{
  "n_layer": 16,
  "d_model": 96,
  "n_experts": 32,
  "experts_per_token": 1,
  "d_expert": 144,
  "d_shared_expert": 0,
  "activation": "swiglu",
  "moe_layers": [0, 1, 2, 3, 4, 5, 6, 7, 8, 9, 10, 11, 12, 13, 14, 15],
  "router_score": "softmax",
  "normalize_top_k": false,
  "routed_scale": 9.45,
  "balance_loss": 0.00218,
  "balance_bias": false,
  "router_logit_norm": 1.5,
  "init_std_router": 0.00662,
  "lr_router": 0.00201,
  "vocab_size": 2048,
  "norm": "rmsnorm",
  "norm_eps": 1e-05,
  "tie_embeddings": false,
  "optimizer": "muon",
  "lr": 0.011,
  "beta1": 0.93,
  "grad_clip": 2.0,
  "batch_tokens": 32768,
  "seq_len": 1024,
  "train_tokens": 342600000,
  "steps": 10456,
  "dataset": "wikipedia_en"
}
Below are experts of layer 3 (counted from 0) of a mixture-of-experts language model. Rows are named down (a neuron's output weights, with its number) and show model dimensions 0-95. Each number is 128 + 32 x the weight over its row's rms, rounded and kept within 0 to 255. Numbers have three digits each.
Before each expert's rows: a language model's description of what the expert responds to. This comes from a sample of Wikipedia text that the model never trained on.

# expert 10
It responds to: Final pieces completing words after a stem, such as forew-ord, ret-ire, L-ater, tour-ing, trust-e-es, and words like off, left, later.
down0:143136129206120096135113138130123050055147143132210092159081090102145089142097166121167108049140107125173155124110126165148108220126090111078104110179111120124145100083091112162140114104111140132188125132161163145107146192124136095100160117137125120124137173125105128142165120092090133088
down1:141117129100117128140067121118136118146123169088130091160104125085113100081138161127158204137119121137076162104067156130152114209091177087108176151033169152154135174146112128120068140128132135109097077077139109095084157163094069127145173120137197123139150127181149128124128133143158155127
down2:057081166143129197132120076175111136099137141144101114118116129159107098143051164135119119092114111102103147106186094171116134086161093178154131159145081107116126156149126144123177051137143076136142147102139100152057101163111105109163079102117091072131126108165155108096144095156105055117
down3:123138103191137145111085124150125120110060166130147172147129120067136142136133105148073092067141108210121045031167065126120103136089132105137166161129121104113114062133126105152186109168123110130150095157153116187134156128098127094099118164120104109105166126099083132142139158102127173124
down4:143190136079146114154130160104145149176118158081169076090129112143182146153166140141156109088140145066155151159117135133152190108181175084124129148143176111125126090122104151166147055078086211090128157157169171090087134164151107109136084120161157158132070110088131136149095116110137113133
down5:170091125143150097092166137170157117125117146122191090149148081131158194135166095090134047123161135059119110133149140155129116134156129122063121180065167091147137116091155112101115125163125186142113144120083124139091198155107124132110157208126168119160112184133138105116112089151059143129
down6:163147148129096120099124168139153117132142131109121136118141161151170107192167130130084141093123137104107104140158146145146129141255136095156133101090084105049144122067157119117181101116187124092134155062190116168101174148141125092133112143097097122114108127076128127104079099157095084082
down7:125098115072104072156179123121116113117122106145116080151141119102106150146144148077116087071143128092100141149139170095110122116069158126214091153122161183158144172154077167159102129107124119073118131134113154111152164145143138155191140123085119116169095218145108179158155138106049111158
down8:097083174119125112107152094155100190145146072095134171123134121113130176096127123137155104172106140133078098121173109149141136138156149147092052124139114080130048109163065138119132143085177192166089128160141101210091095130153138143166133100112159127158151102128062177149149094097122103098
down9:144121125167127075130072113139061125129152159116155126154194154150157110152204142133120165197145137153114131134079082096204173127079111145126153122127179135165153164175118160111163137067131121115143079152122136133122128117115152151113155124121158112192140072119169057088111080118105065145

# expert 26
It responds to: A lone first letter beginning a word after a space, often v, s, h, c, w, as in vocals, video, vote, television.
down0:196090125135129160159137116089171203109116123146185164093190079099177116104144168157098132138109096099074133148119102120183079115127129141143169099140121139165102069144142142062128099150191114049110061118133114158118153093132129100144092162112110138188140146116159123174140132165117121170
down1:148125139130133147153171073095128149158136164141082084154175171160148150144155150125129132157142138145113142155068157116169107125175151097100187133147104135085204090119113111113189157109170061153130128130185102163138141163106140161092186161113038148105184074117159086109135159115088153116
down2:145100141092096113095097096154152101147171102144133161047115123049142114149194112191179108118102176139123119114166182173122109149100157128135117142237082137133128137148136182126163131123089104142067120134132121120131088159099085149102121162127108130116173142156129185107062155153153151145
down3:133090182142135093146148107133072133158109154144089215162128143169115178112090106151127122111164127126125140147153133136164113125134111126198080146101147171133077113069097084153135219124144117104087154115114127089120085130158149166123054094183104126088083098139106182130182154096136169137
down4:174092084049180123148150073058144135102128121132133155152134131173133170131133150105093119071142152115160157127144193148154125180116165159155128138095152063193111110134139100143126099102123100127120135104135132116060123137148152162154082079149081142102131136138121110037077163067101153146
down5:140162129151129170149147128131082075145153133108058166153127095180152130095164173096177118166131082097201143135096084135151089066118110152126146152146144168118110067166131107097144142154121159129095132146126124106092082135185123119168156109191124116129192081100079159145088110053153153158
down6:195161107146153128148126092151074116103158197167168110154159064105146156121161089105135146129122179131131186113144117088144114068070186111136135134102132095112150158094058144109095099190168127087142089150116151140175121107133171135107165116102153138190129193162099138178136168119131164135
down7:131117094178023185153109152110108130135120132092160126124125108132135153075118183178105089161163143140144113100152097075133166162124193124124170105096104082122097101095119133108189100168099189120114125115147152120118084093140088095101134208070110159070087115082116135150132134123151109147
down8:140200148097131142173162131106123133126147102113154166074139069094076093129150133112132159088153183086127141166100187134145111081085213093099174153171140144156091084161132129134155093100137092126133124108100137162190091159085128136128088136139179130161072123120186167127103185131128132085
down9:172081099053127111130156109127100116052129141158111100150162038131139144142133119154062118082138138128235148114100121166079149093139126190109156107136134161122129120154125128077151088147144184134131111132158115138109166161168151167148145110151105170095140174136074143145129169135177162158

# expert 18
It responds to: Inner word pieces like -pt, -ot, -it, -ell before endings -ing/-ed/-ion, e.g. scripting, Promotions, Plot, plus not, was, were.
down0:131159125112116193125102200175108144144127084101150111140106134124081156188081144191158161158103212148126108085143106107118113129126147104136127095129160141140137148146119203165117098150117130129129135146107166139097105155087085063108167085123116195162170209141197140103153089112124150126
down1:163141156178187098157111110080155174127127161158096136136133132078112097115059106105147129137158115082124116169060153132131110080190138113150068125094151078175166097105050117206122158105156161093149139159114124171135143126088085133123143168117156134169100192129094122107123178129112157119
down2:113118167164147148192087117112116095121112156118180179069143116132131119111048169120120120160090150107101106089103118123115093137106154115063130139143097178167105135193163172159115076125095094093105136159119104151101139103091102101146100188162132118133151080176142102171063097170145129203
down3:123131145103171142021113088113103136165182123202156155138101148136096125104138142176177112086149094156096106102069120134133090125134137154183127127137158165083118135090174102094101158103172084143105110104119123152126099168063107128108107119180128153097070093094139100068117142112176094093
down4:133102106134132118099100096138119145143099106107128049161094126178096183136109103107127118127118081122110100137115099136153116125133138134165101138076136058144169140111210141190128137203122087152182117141176099144152148131102113160108109086048146069159118140061150177147091177089130174128
down5:152106112150110154110162138136070085131117153122122107107080102099169086093137153109110121148145103134071203142127124134143161079122079080175182061119171068097171078142097095177167138113166134096140114137098146148118125098111073123072159210164112167135107091137131106149086145133077152141
down6:122113097163099173169169128092136150180198162153111120121150118128099096141111101146117102184083146098134136076120116146143172164088138145143172154143048108077099157095162152098176156117105112124087180064173133145127128158100152169066138127151105094154074129097197154180142136175141130113
down7:135156128140152158162123125132127189132122137108106140131163126107116064143104142184118156076109071125115149162106185105109171108178147082144147189170169145126176117209104121071137124152072130141166104091125076175135107158139110144182154089159115045106198117172128165124124126125113137164
down8:113091093165139138134076154138149117118096155194063110187126121115137141139073075076179164142123158114159101111088094139105089133100098159102205129109160168179161149116115166220117155176104133068197122142116128106130103103098134137150169172158181144136140105140114119111127126153134117174
down9:120154117071152156152156239124113124148102143161105104158115136111108080174157119134142130097106136129160151172098130109130111070118122093146150166141168145052098070136109068127133195085104144164120118142141162144142057110195112128061121097108156119132115120162152124152151112206090122144

# expert 5
It responds to: The word to after verbs like returned, refer, decides, expresses, plus as, into, through and until in running prose.
down0:146114143053133132084129175105170142132098160125134134132103125090094086112113128130170075135115176112117116165153171136108149157153138201170081093128095132111107089164065151087138077122170058156088159143139159149110182131149151099172131058129171166119201096158101113144092110083142135142
down1:077121100142101125088149141113139127128132181151167131112127216048130164110165163101061159169141099116123071126134160112123104115123146115135094151176163134208139127127172167154121189133147144075102145239137127147165119096061123127129122096145145142112122116139108144127162087151168094136
down2:090135172085156122083108180077096151078202113113101092087079079090131109108118125107126136121125135153103150152112157113070122061109113158130115173197136139142183131155132132116149109074152128158141140125104152137131195170116110087152074080123107186180071142129161097115111096173119078116
down3:134116115096117160096103110063128113127099186131109131157133165094152112144138161087139116082141152112104058117091151148158121130108109096089078187119139164144123129157095164081137164087146107119141178203146106153111116091187120121122076065123186082193181153153135187093091155165120148143
down4:149045156115136112179122134128106116134130105139133116078155123160081115134148138129191085093131122190108146132137099085143155173112118141178174127059175168139132126110078154146092114118140187121056189122094157144131117086104143139153110159192170159155127126079125079141069084125173109090
down5:167115226120159189116088113121168138088145129102053161127128152136154135199109147083128121070138111128129064184136161126135120091070150173112133088171131141143088178140114162111131136097084135121099099123167054125125111090134108062165169105161121098115170128128119092130122127174100133115
down6:152176087136165097132125103142112155174127133121115068180148191102179136042123082132148145099103118103169149134147068123096147124160097134118076124106106136139226108138117090139153090076165154085117089063118149047160082109106128183123102125140150149144140142133113152100138129107110172121
down7:162077142160166132163125082136139116158184087199115117138141106135143146074141128088103169160161109132117107106088191119122108150159113140133122094163142129133137095138051084093090152192201143158091152146168087056162123162136132196124103113105104099138119103123100087091112150107186102093
down8:149175121115117097056105225117107123115115129174138100041079182130066098178118142064084091158156125140143094140127099088137156168092174178126139130144106135075093096132089126117135193132148054121133110109115127144098169149111120115176100124139130153123124119138129093155121085084152113126
down9:111115118085131113148192135139113132154101082176150140117144142148145156161135132102049168173104161119118059139135167092102150116085176152108148127119115103099133096168154128140165112176093164140118109058046144132145130059089123158144123106112111024109114153115142149157143117137148140049

# expert 7
It responds to: The piece an and similar vowel pieces ending words and names, such as Europe-an, Promethe-an, Nat-an, plus North, French, Japan.
down0:160143111110177132138131133135139187097156140107089088118154104157099184076100151134077148131093156115123158155135101123102102129112100164133138132123150134078089161187083125082210130201091070179166133141147087142123117154154106104116140111137077090159167101081142132150118088173207094173
down1:146123149146162080185124129095157190104146190160069153100160157112158135147129106155115095143180166141138109164181104095146122167093116120150094162161137117147116082171143101095190104123070167158123144083067130115130152152208108142156131092125114077142093125148064203111142106126116168128
down2:068109158134099114143179127134137173123183162180088158103135090110147122124132121128129108171161103154118119098122139173128140147100109145149158124187175117120132050194175153071175112132141073129098150197171161142174113129185169147134073162182081103108127105140144175111129115080129168097
down3:113146112181088114167153154098121115088173096122137072134116120104177159185131193094118092101094082145160157216103143111104146081076163138159146049141117096130084171141141108096144173164111100114080150151073130149131126095163095165072109148136146111158108167127151146094101142094132098087
down4:160146111158115154120068124118156123144148117141141095103087143084141086090083093155138125155145111195217098122064112156130173120119158078111103108137121136130154119127167114135064121144064089195135147150110140131170177081116066191146133087073186164111157106123124141096076137157122147139
down5:157110123187132163132160101117151180151100125115137138085146115128139131151134151097149114090173152158048088133133118107073163137171061104147203132183137108103161092109107200099173127094082114087117095107092160134107106141131169084146155134135172122086180139125066068091134160118074123122
down6:148160129148109155104196149108101111133154111114179122109100057183146191105160120105149070135129128104159147126168125129075119107208135136069128109131040130129110093132156118097150153133114115154114100162144107064152179162115046121069121150105177135077115149144121111123129179108096121092
down7:122147094111151135085170136126121162104129101100141197163146140098090114128101122145129129126111105116128140148192168093144115164111132120000148125183057124093117083139128136105104113179158110157103135112128088106055099181072085144173099102097120121092110125127081082184112148098120109101
down8:124139136125088065091139170115104127177100170112110081149140144118132123176184162125125117057127047113162115159168098136142183156128108166090092081105090113095066151099085108163067123133144138160204111152172091091065114101140141122099118107097184131165128141152122156128133075122123129153
down9:162114106105155125169136120160183137136168105159140121134131081111111172090139114127102155108164110161157171125107103090131103119138052186169155083128119086193116102151124136190114128108144111175150073114125129193120122154141122108131197144056095072143173124095033144114162136119076138131

# expert 11
It responds to: Word-internal pieces like ac, ar, gr, uc, ad in names and words, as in Isaac, rédacteur, progress, Colorado, Purdue.
down0:138122087122183127147045090122135133119162152137104089178076116130095179070092158136149112114161091097163086135126090152144144135149180119116153174111123085125106116100146180206153090065105172156166150086113118136141147114144124158143092179180147156102134181111080071152137099086105117102
down1:122161157141109046128178078103134115092104152162098140084147166127121092111151135123114100135156205095180161120152141112140138106053078120163150166136182159170178159122174121098141124144116101114107141088126069185098123105113116143077143128129130157167137128072185164117089175107131197120
down2:047174196148067127116131101069119142152155140147135101203120157140135078096064074120107124139098151125104125082135123099100097121114151142158081148116136185151148124101077163156121132107112211159101077201125140126180118125106163131139097178129097155099144143115115140108124119191134098115
down3:134104107125094137114168094189052129186151174129159113159112111185068134139046169127162177162135143098136145137121172119141126130155134152161130163133160108077130148169135142123127109062151167117178108150156125147106104146112160107185198092125135211127155151171139154108150128139196139126
down4:104166160194156164165119134155167063129101130124120116106119073102162131123117186137174061150118172102144109109127103153122112095121129088143123152080086186120105098130125152141168104117123119107114078123044099108115136135153159056122161134073164156090125124091085135071186148093056130131
down5:088060126142149111108084092163130103131177092116104124131156145112141123123159156135101114137103132194097099134105043087112087110142108106077151082146122132155161097144149088115188191135132143159078144099123129077165144099085098129151116132087094178074172092094126061128129165154142203148
down6:158103130164124125148111113085101107180115141129162102167129161142130112138083192043093175173140087119143117171116149179156158054115118153141130087099164107125160147181071067132147140152170101152172178120148140104170118138139126176107149098119152048127137152156156120136139116168127163056
down7:127133191115151101153126087140167109143128170072084074133161147166153092158167102181100129067102156107115115123209150159131130091152148123104076125113119133182167162097077155124111142108126174118125193113145118104106115137160163180150107075120139166162145153171163103142059149099195146153
down8:058111107094097131114081133149125105126084104129115070133140130157175116159189170098134178140178123111064139127131086112122157133136090062127154046088139102178116125098123143103114106121068139049170109128150133161152113167105092144151166104137183134139204111118116087136153113090120147084
down9:078143147139175134136199087163103137168105143098140098051178158076139160056081118143160108123099093134136119056175161135125126155181158116122149132094187124121129140072168153145067078117188183113160155116122156158121143113081178134139154133108140119107124095148171138149112152147102137158

# expert 31
It responds to: Participle endings ed and ing and words like by, with, of, such as develop-ing, released, published, located.
down0:102082145093145137122100144144144126151151115154130102163122134150114130170103119050156105099133113083127107092188109100202123143168160137116164100088157113147094143187142169223147081057084163124073100162110134124079091133138154099086116193148162124123116104113086108103069126136128151167
down1:116075095105136131123161143132035130136134140106140126154101161133154123097141172144098128107118124141100135087143073163122122101114172165125102145041151156145117179173122128153081150163098208103107053113132140092172106128096119041147131062143149117123135154187067157140157141094135135151
down2:146098135128131113156192172045120174194106182163122141121096164131093164115101120114096149143114148064123043150083138155129131136121141136149127124176177139123116113157124114138126157082065128152093132061187120112145160132129173082165132070071158132182123127109141120103087151139173105100
down3:121109144166138143174107086123115157144168110149152135106107149113145175128126132120076118080113071132122097118133147188053105131101148146132105149130163094170113012095079105181100103151189146137157138149135143120179133148212149142108114063140103065137126115160069137133134137125136088089
down4:099124081131153166061149113116129152159144096130125153068120127124130125123124144082140129104065118168110159085110188148143149125205104154216114130137116069125127106196190131130140149127058089125092192139101115149166082134118191148108129193138122124133098108187176123133109096116142146136
down5:153132115182180143148117106101116146164193079185148108116139164119112199117134126136133142137153049091117073076119121151144102194145136122190142090113152147157165102059131149124144091107197136161155096151123164145081144092159126101186123124106136135118159109074091145132079127068167119125
down6:126122123091187139138139113127084099156151171088155140131091096143216117113107172147126085107138143109138116190105140169129157148101158083145142163110101134138121098194120123189131134120145160170151127094089111133183122139151128118100111203173184194106083034147141156100110114159158141170
down7:109203087111120076128088099101148089114136147119126124068092174108106084126156160101139135107107115082109075158194129080182173137135119129109145130167179142169066168103129117119148069160159053117170165133120079185107140175150144185159148112121135082157143163126131132135090098161115131109
down8:143103095074162149127130153121097136139110115108162148156092090118142115122089195062194118125156102108097154178130120095133146077144106145097135129121144234106063176133091090121160104152128060077132139166132083132149126108100144083118100135114149086097119136204152112081076106106146132159
down9:122140088146103124140152146120104123154149153118149138195033104156166121158138156161170106080166139165072174103109117133121097129182127199185070113134152154173138140087089111159097123099045165083045087156115144142161150129114131145125077133138143167138112115141116159153119157137100165152

# expert 19
It responds to: L or l at the start of a word or name, such as limited, late, languages, Lerner, Linda, Literature, plus occasional D.
down0:110140137128053139158165209124186102167122100139193104130120154106119108122128116151100113111110134114102142158094126131111169116144148068089196125165096184182127135144167109105160098133186130114101161053128067114093112158123137087145084072140181117144179156169138141118179107164154141103
down1:134029156150153181135121079136126071122158151058158161155112107143129110071136117138141175144115112159111095151164130141138123062163142144146160123141098105105129071077145069110039130147142100132119103131179167120140104137150122077131097119069098145133167099100140103074071137102150103091
down2:126085142146094101094165147082133159100114151166060137094128093078127090109153107140118094127106134156117081219174116150122158141152104106187107165099119134098067184085071114110147119125110148119170126098116165072106163108171172136170167134103170111107130085157084158173175095168100140131
down3:092122127081121140138045113086169136141114132125083140111171155157116115097153139129097066099132145132150179123134167090092087135090121155126119137159139124100085148050139167091201059119107098122053107140093095179099171173114135098160173117125142121167109122107156076104120126101198147141
down4:128130157166135152144145118101123116121102181082095144022114128068134093158121119150114151153143143109129126109150136147101073112104090177131104036091183130123147181112128133118138146131153125120111110154162102148098071144070145089117122095171155165211168106157146076108104138101198095137
down5:122144128163150140105111141173104127140150142114132107130091135116132162090110135152079105087091129078154125106138133041188077140151161093092110212109162090150085143127117085093098167139145144165101071120219155174156132061130178154166151130127159115154103089179149162129104134133162095097
down6:130108114134129094139183124151112101101162117145084124138228148141078131181100107073104095076119103130170208103156120082164163123106132109161047084112129138151160174057121131125146155050093097101137108114177133117115150105130158175130128120135090107143193128124141128128168105096161130126
down7:087140089149131158174107199108156173140101098125150070129072143146203127096113174157140128119123084140190149091096140148117121147120123167107109108077077112051128062145129144164130143108131155135125176117104085157156126096135098129120207118079123136125154154148177134134145062152114144061
down8:106167146128111151136221127120116112069103073086143136126144088192152141172121096111137094126162133099096151140167054172083135164116147106115119171095170127123145108115175120117119091183139117089130115068115104132155133149165157178072116117162110131140128155154105080111066076068174088125
down9:136102141068112106137170128164154175104124129163097093149073119119120099103087144145160113115125084160146096156094137165096175090156126168139146079168117122071103094119175109096117146130111172138139075193142193084182114102155126184198119200130116068153169157094140089131106092124133147138

# expert 4
It responds to: Middle pieces of words and names, often right after a c or ic piece, such as coerc-ion, Cric-et-idae, Visc-ount, reconcil-i-ation.
down0:114143081149155139112113110100137159119150164159203170103082097107113148150169117079105159102135153082082143151121217096092116146164106173139155159110112164158108160127148110119141171125059097149081136099052132104139165093106176160171160172125155127126154136139111048076130146161127100102
down1:149136097078132141119087099127135099069173103190097151156021127163088152151140126127158122117108115191144170176073089127135181119102150137143150199158137153167120163136151115111139113168166107077102149114112163122166166117098141135105159125137138167096161188170200122143088117151108106108
down2:230143118126119131153127176132101180166140117157099125111176107121076100109100083139162098163150140096170126155111087142182165127156104137108106087114177090108163133138198099095080068170124169137139057121135142133138068125151097133175148145087166084089125121119098177123175140155097130111
down3:139127148062139116137095106149093141090156116146055153171138136102161144111118123115161068165095149098059123088153126100152076167137159106094124154164118165079185095129065181110088123121120151098076142117131120111089134117136132090134221163123162110113154191150145095095157089128150120188
down4:123130112088117097100171122115092151159169108160135104188096130093118130162071101111083161091123142160114132025116100139116139166155126162141094144116072131112095170188098094131147074095108104074127142090143113072080159073159082123092077118089145171153138140107121058115143098101124146146
down5:151107079080165123136132034086136115128141082125145116102062172083172124167174101137143129117142111124182177127146123106128183169083126152073190091156089104163137097137106088110138143142117178102172120120089091107161148104128110092097151180164107089114152188153121112088113161072119143139
down6:131142104102174145196150137121116110201148076157117080115121133164230148135137160111133203121141136154149115135066129098143077152119137123137075132087047088135170114115177061136145144110121155128104120156068152112100134097112138131173154147143152141073132089157144174155078128143148126153
down7:137079069153110174116171137140127088132175130110151152146163140169199113128098098136136088167139106097199160166122074086146112174161145093099129157085126071177107184133098166109094094089106144113136102115138180090064153082133089116136200133138151159149142100097122098087118170116125093118
down8:156165123174109075153105165091119117125167130118156078141069170118153036126116133136070123065136138188128203177094128132128131153119139129169083114086110157151134125145106079138113164150112137120132128140113157075167122177092164165184147134123122194123105106095060088112101142170123168112
down9:144145142133141207140101167171126119172122153158087136140100083137142145134084124120145146122107149179168082130155137081190121181158100086181103110100124084106149149159145203178121142074142084086088186113178073159136167142103172174121143127119162105093103130119131173129077086117105139091

# expert 17
It responds to: Word-internal pieces al and ent, often after v or d, as in eigenvalue, Prudente, undifferentiated, idealised, Bengal, identified.
down0:108148069129177114118152091178090098122123137123178142127151082109102108166162099105131105079127136115103133144171170111154158148117198120133186148111144156175084116149156129135172124056155103120040128080129122084141164125074140109146109024142082146137143120141118175153130123117152115068
down1:137100071148135122116144195165169066137103066124123125097116128134127136089112103106114201125185122150157148100111104098142096158100084162124187075128185159156118073091115128098118114118176102147145110130091125150173121144208106126105130120122098213181172175174099114116097121114125137088
down2:143098134143122058139187154098100169116080118158146157129136107121104129089097136124143048090104129150123116090102071107132146187141087135102064132117113111146172121089107120161143089152122152109130201158142146151176145154117180179089219204143147147129118139108157159131074144099088151113
down3:120154102150156047133097131110153122137168173149107113099050128158124185167142121127111109142134135106097088084061132136116170159084107136120142125065105098175153156122146192161144128103142120104116188166204155109158139102207130126123138078142077113099109178114168115149076105125103139093
down4:136088111130179128099131145105081179165116119179123135184128129158183113077198130060124104126072140087153086098141103121087174182150132106103177126137056134168145118169081073172119124086137123116138129157164087064142095125130129170221136153164127135135156102145135121135135115135151124105
down5:085153133126109106100118169161115125119045098185116098107137151120118099133136071135135148094109153151152082130062164126091067161183197065150146180125165178103151127068130118125147107084106140138119112115056094138124115100151156089133143079133135160123091116092055112144075105141162117150
down6:166152093099078140125135087087145124163083151145159106123073139119154058055095089070124081102152090111072077165142107159116123097171122138128100072168153127107102160185139120150144133156114130116108134107109100131118103151116094103122105134101159124141126131147086220221097135110185115123
down7:142115165167128116111061161117089156138140129102120180115089085108119170131141148122200204135118081156133106118163121115111159149145159104139097136105113201102108185126075108155099168136141144117198106111115177108179137136097144181161106087184157119123165123145219122169088130167129104106
down8:079138194102105118079167082189092172114054127113089139094094075151130115108087155145133139133092087080125155159119137151170121078158157149114155110118174126181131134144111054146132099162141129121159118159133098124111157100138126085146089102178112197171124093129068057139126166132137094144
down9:203173131138171048072143185151154052165125127128135102096176150141058149144123077083139140110139145162127107137122122097130073104140113115176115132092099146097168123182122106102158156125126138145123109111131091127104152085181099167151163064117135079129108074087105165151138147122185112099

# expert 22
It responds to: Pipe separators, colons, dashes and periods between numbers in tables, scores and times, such as 0:50, 6–2, Lazio 0-1 Milan.
down0:195117086120100164122130133095203096093141111120167167122136091182140136123171106121107117066177135161125099123131137119101190083103077104084068133176112135101130087116200101085159109132106127136137170158104144103154124104178103080087118078069128104157114087126191102127119122079116119094
down1:101095076107057139150126132135126163182116211050127148094152144151129173103164111072085118145162127077159136140160191078123132143161143113121115110135127166191102123156169103107143160141112138143106074115118114153191042114170117152115132124188098115129151122107153123086067119149126120138
down2:151126128105080162180092076144133202114099086177140205118130116117128144145178119138171120145190100136091145151148087158179107111104139119118120154217089099147136114096126096180155122155107110138127152109156082169124133112077136094067124099098172101124143120101058079108087146171126112158
down3:128103129180118078168129137151103126151174145162100128174188098124096097151119145133123143095068140133121138100120174147175105134137105169135112163168130105201186149105156103179165082091112153084076115096121149112105162145186163178149062104151114119120104117147090072167153157212155125114
down4:146087142099115167106152070127079152100151171111128149128124126154102186114067194160149076148137172156173126131109125158069139124123184143179143099053083194109149177142105118129150091155076137115092094143135158158159144129153136136169142085063152105106117097098146125189098109122109114175
down5:150108100107109086151161108195101123132228091105091105136150127101175161176167119108185164162105185066163096146148111091144117184166058137124132157137136065116136141147133130128158152167145174133153140098176123122154111104132134097111121139137121080145120100111158090188183148067117134158
down6:128122110129079223157091131139098128084133105127159153088135103115140149034121127164073102160116155122164097092135103115085183168106086123135140134086110111130144118193167126150129174153147162127160113143169133150156094144144125097124216058117129136177199118126150121139148128091076161137
down7:105044133131169098127142081136083189102147156146099178076103124209136135103099125083141104138111120037107133130132152128120113126145152113135193098118162202179094139109120113127079132100175143187118152135132127093104117132164142106115087197101166075131130092147114145117078088125115135148
down8:116106158092117151148113128135125140078150106135098176128171227092129137134061127119167148111129196106154190199149101105182128185077132087146130084116103094094193140138099173092191136136118152115157154109108131147131160179140158062108124107156098148150176102127142139115154144148120170120
down9:118118085115139183141100119138137099117112155087122124111113139128082212123110129107128104155121119061165057140116052184116172147108144093080177116103126149116171141105155146181123140060136150098100068138153124146118087138202105121139132140114118135194152156132145159145160163129187086193

# expert 30
It responds to: Inner syllables of non-English place and personal names, e.g. Madrid, Baltimore, Czechoslovakia, Shinjuku, Pennsylvania, Taha.
down0:059122118159113121088113113102152131126093122135147154144146124133123065095196151120191104168167130123124133134174136099145135079074158148186068110117124102123076170122140121106127111076090169108079087141153098056111189110184140118095161194188101159117119114120152165136077119132168144101
down1:098185134112158179129126165054167077133149158166101141085063053097149136157090166109102054093122122087113135117202134131135101132105082116105115126115096149171132159097102198136143127090162091142149142121119084164122134089132116141112130159124108152092103113102086109121068131152101052123
down2:050080126128122125083149098124123147142106196135135136120167130151137201090163158109090105125124118073124134153096114131095113137086133127102110143118124096140102095098145150109134084128121176172074080098159163140164095150183171114090088177128058134099112083140135115052212083155109145122
down3:143153127143201079109123087097095134189127230090160132140156081191154131094129124140135134120178098044115138186100136140138100087127126084106128118118129105150189154150106133184110153139135175098127151136160155091139144121157160162125095134117176130153157172096085070112108139096168147095
down4:118144083088173141139067181190101123192135082143120106109143127143177136162069125130096125147156157134180156176082111143172153065120111121089210145113161083109130102121115120156111122136121108110142150140126112103120148157188102189084125117153151128121128074178184130133155157123191193123
down5:051147159158089155073126131136121082094106073071123201109100136138165105143134107108090096060128153179120166142110157127112109107189125103170117125112190104077117127112150135131110097131123160127130096156142075163130157132120093133118189202130187144133107118139130141059200120136147133169
down6:053101170170148141083170130141147192147161137112187146141111141179136127127123084175118075144118139101119125119085166152146129168133152147110131131142135099095165104125110164109089149135103104126118053119219129119121201131144093138152078148129178146217109129107129092131195120135074150150
down7:157110118091072121131112118100124129106145062119147171109127135120182105158134077141129100076165128191156119112118114147193132145108076147184125098134117158131175051175134091142149104162135105192101130126092121045175115111152168154147128107170099118049120119110124155136104130159200166136
down8:121191191137181183109132151094150125193137106107155156115095150194143143159151114124110138101095086107057128097165148150109115145153149119183116090140132170129105110180086098131124133118085170111187109107173168074188094067149153105143172151176150093096139108140168139109152103113141170096
down9:095101180143080150104122099109179088123127159155178136062126164117118081136109071094158113132134172122204073114119120172108103121173130154188075149116081175172137111116133176110097106143107131078149107141122124111148203112160157134107097176086104112092141141074093130074136101159128170113